python train.py --num_hidden_layers=14 --n_experts=48 --hidden_act="reglu" --moe_layers=[1, 2, 3, 4, 5, 6, 7, 8, 9, 10, 11, 12, 13] --normalize_top_k=false --init_std_router=0.0155 --lr_router=0.00232 --vocab_size=12533 --optimizer="soap_variant" --learning_rate=0.00578 --beta2=0.99 --batch_tokens=[65536, 131072] --dataset="wikipedia_en"
Below are experts of layer 5 (counted from 0) of a mixture-of-experts language model. Rows are named router (the router's row for the expert), gate (a neuron's input weights, with its number), up (a neuron's input weights, with its number), down (a neuron's output weights, with its number) and show model dimensions 0-159. Each number is 500 + 50 x the weight over its row's rms, rounded and kept within 0 to 999. Numbers have three digits each.
Before each expert's rows: a language model's description of what the expert responds to; "comes after" lists some tokens at least twice as common just before its tokens as in all text. This comes from a sample of Wikipedia text that the model never trained on. Tokens count by the router's weight.

# expert 45
Description: Place names in teams
comes after: " New", ",", " in", " of", " South", " North"
router:437577526465514486556355430538501500557502485458531324444571429468563447532501532463431477515532479481533504572487504442451490480534478422440502604439552453439548590416421478554570520476495487482464561528430530551494564438512417515489484514525513557451465511508502510476553478467530432484513614499527383541431562538466473491509510479526492446497367424535538477554501487445531555649571563476487548454532500502538482442493454527457537421442548552457513479509468541494509536443461535
gate0:419412533456478450558456370535413527458505478421444456489417486528485453537563501491596506560455444466519461518430492497588413450511497568499511529491461511401625443500546495514560576488519592461475525499499477520510492463605546518539569476487471503580512529552499427430519504570430468501492472456541475482531499517422552511567446543507591551508568532425537533483475479427531475557489529522608547496496475477477562544383453506494599554422432454529425555540589547473531482530495398
up0:537569448537546464500488493482549501550566509576509535568483606506489505572506419617473493471558527534579549431485578509494396520518470503530503547380515484501454544553579514478499429465552507509543476395469526549472422513436403482390499489524461404468495460496473549554491473494462534442459548545503454493525491463549477580424511501510423556513494490637556436518400508472475483469508505592478472487456520462669515524484436574463456570512475572472374470476500450499509427465521538
down0:499470477532559485515534586519436477371579533503468459494499392480384531538413540467472511526508466561481520555488500559437582526418531549461510472594499598525545499450478460584407431500509543458532478608533510478523497562509582496537519586486462537541466481469539454533523444487469460563483493524430459634496482502398394495511541470499574511494454480478395508546503516461436420538425540524468527489489411507461609487562536425498482567504526547569545422468562479538475513498519383

# expert 12
Description: Table row endings
comes after: " ", "%", " |\n", " JPL", "0", ")"
router:496484560381587467551446468450474528576519448472555450512519432514609404446522472478472524503511520441636587544431489473555623486462474506473494606404528547492474517427522526503539499499571409568484569494495474487468429456536552531548421541484528516508475522593473439530503533417558533481486515492568435521432537509530599491484404562491529449536499512538605580500487440550477406559554569523574527528510495525548538429468556469505489421549560485513420495594422485503493511481505491
gate0:500463465436463561502507599551584491465493524476521399564434549514450501468503547490506415487506528467512494439391479526473509561500630597486405549492543459520482508443507443535514479486388443426495525451419520453419510512423527458484503525408542451443530615481493535518498579534498515572506453414537453538412461498517508520480509559488503529473599485454539526429498456456544614535500596592464363483600509554528447530508525515508578500515505456589520492479476446547555484571439544
up0:638510542529526526456466500484419501529517546608532488452533458476526563545530516364548400506549523496548416579531510484523464572470470509488493529478438476554542482513512466493420597450449514578559505389484582621474582482564453534460540568520468490436474451508496528508474517526546573472508449418413568520502580523468511484511435481586427369400401458476483546500520499528433393476527576509490498530559470496479482638433461520458516488515501501479476447487490502502500530425512502
down0:468615507448521565459416421530538454451485457455507558452406473579498481539448535596548435490495477463473548510404453496551544474507485425539520531338494450526517465442476541506466474385528432502433465513426516500511468450504398535531497451521520514485516572502503509570520478579449528526567464526476529543608587608530486493488496585471484469591573486455588470436514489494521511535571504505451543492473627451544451497522487536352591498532513502470417518537539522559515464452534497

# expert 3
Description: Quantifiers and counts
comes after: " the", " of", " a", " one", " with", " and"
router:436497479501531530508427495552565492543499523435516491489555429524499468512449408429463523499486429465541573502463500465418546549547500480460524477474479517495497576462446485452573556564484446559505613523540450528393446484442516551477428498473546556477444560470498507531548505494556601457514531491604428492487485445518511551489382523517470405562427519560522501548464440481490391509606556380491551538522567558521471521440536462550495478555595536473539499549522389619590569534419437
gate0:550447484564475517533529476490498465521444567565478494480569553433474521451469430536500462393438531458539485482558479577589477605552444480463489508401575535388509515519517462467510499517523494517586422455534512517491548380567480466456544454550429418395530512564479510477537599429475532498514545557487452450505514491519519504615426511503561609494503464564515422456478488514399466417437513525547502537524552644518525488556444478529467491464470514506509530368595488442463533519483559
up0:482581449445535431431587536532451572433536458506541496451420469467500457537482548538499560497571536596467596548511540414477518409492454479527555448561495450579465446546419432518503542443519584418482462580397541462522532594454502537492447531468526576546487542460456518472464449592540565530488465498387519506529570541481479507330529499521490562561528525472499502448507562418594502519504463445449438503525472431463479572492538508536580466518441512541469483500406512548480479445579478
down0:510596552496496371558536466548545529480475598402515459407487445593470447494490491455475493487536452565530518533519504459463554519518470552449615464504531566444450547462547352522429472504582515497581503519581594552573463429526514435619628475473455481470447573521453489542542483433521472559543503507520513491469536465466437542517575493487527550506470449463531435542504485383515490437524456495497573504457495528434469502475504469454441547571427509514402511431580568478532485440481481

# expert 31
Description: Month names and cell separators
comes after: "0", "1", " on", "6", "3", "2"
router:475488534580537486582502477523445583522513395550517486559535426569496491482536436387472444487551476573541521482442425526521531476475493439423558542390534496451524587484420519511505458477605413503443549547421467551452429451453545483526448561388567531437477491502534503452478481544517508431471507542527470575493539486476467444508525481577464467480485528579530461506518415399454496669561524537533507553557546620469467495442501535507537385477558478435542496537469504510451561456484477
gate0:447504537546415449473472534558525473564416529578558489477477576496501521507519532423502513461553493503500484500397462468423510521547409496450491455499427543499562519544497411586470554373559599523476463465518558509514578437478485480467565505493443431523456446554571509570444495552517405532493535497612482426413537494588541498559515411447576567475472536547508523565502476467439496490453475493498486540446501486507500586560590470505532405547384533495506415447498493553576608469508408
up0:513514507579462439482490597513527445554453517579578492508507562484538508508500531470530492451534503434558474506411393525448531501522417493494457534471462495510555540541489484527420503429559568538474462529535573491501525457474510450461520558470398457475465397547525467514460491569528404550492535485604477461434539513525540464546527389489605568503458550531444537575494444454481532467427470478490485580474495496535469610527607458470527424579424529494499389439475512553598614436507380
down0:515555461536476446472503472415494537463530394388517562447497512584486536574507575523508480528494577527506572418519522447515407548562552560473470453471371560552525524517460477416505498460409433564475463561513491462478608513495499424484563508409508552536568525463470497574510417450482555439538481366540491460429464610498499508430573503592457517496471518436471561534543527522456440530503561582440557481513531563473431539497587463541587490483499507479396481511459569534473504454497505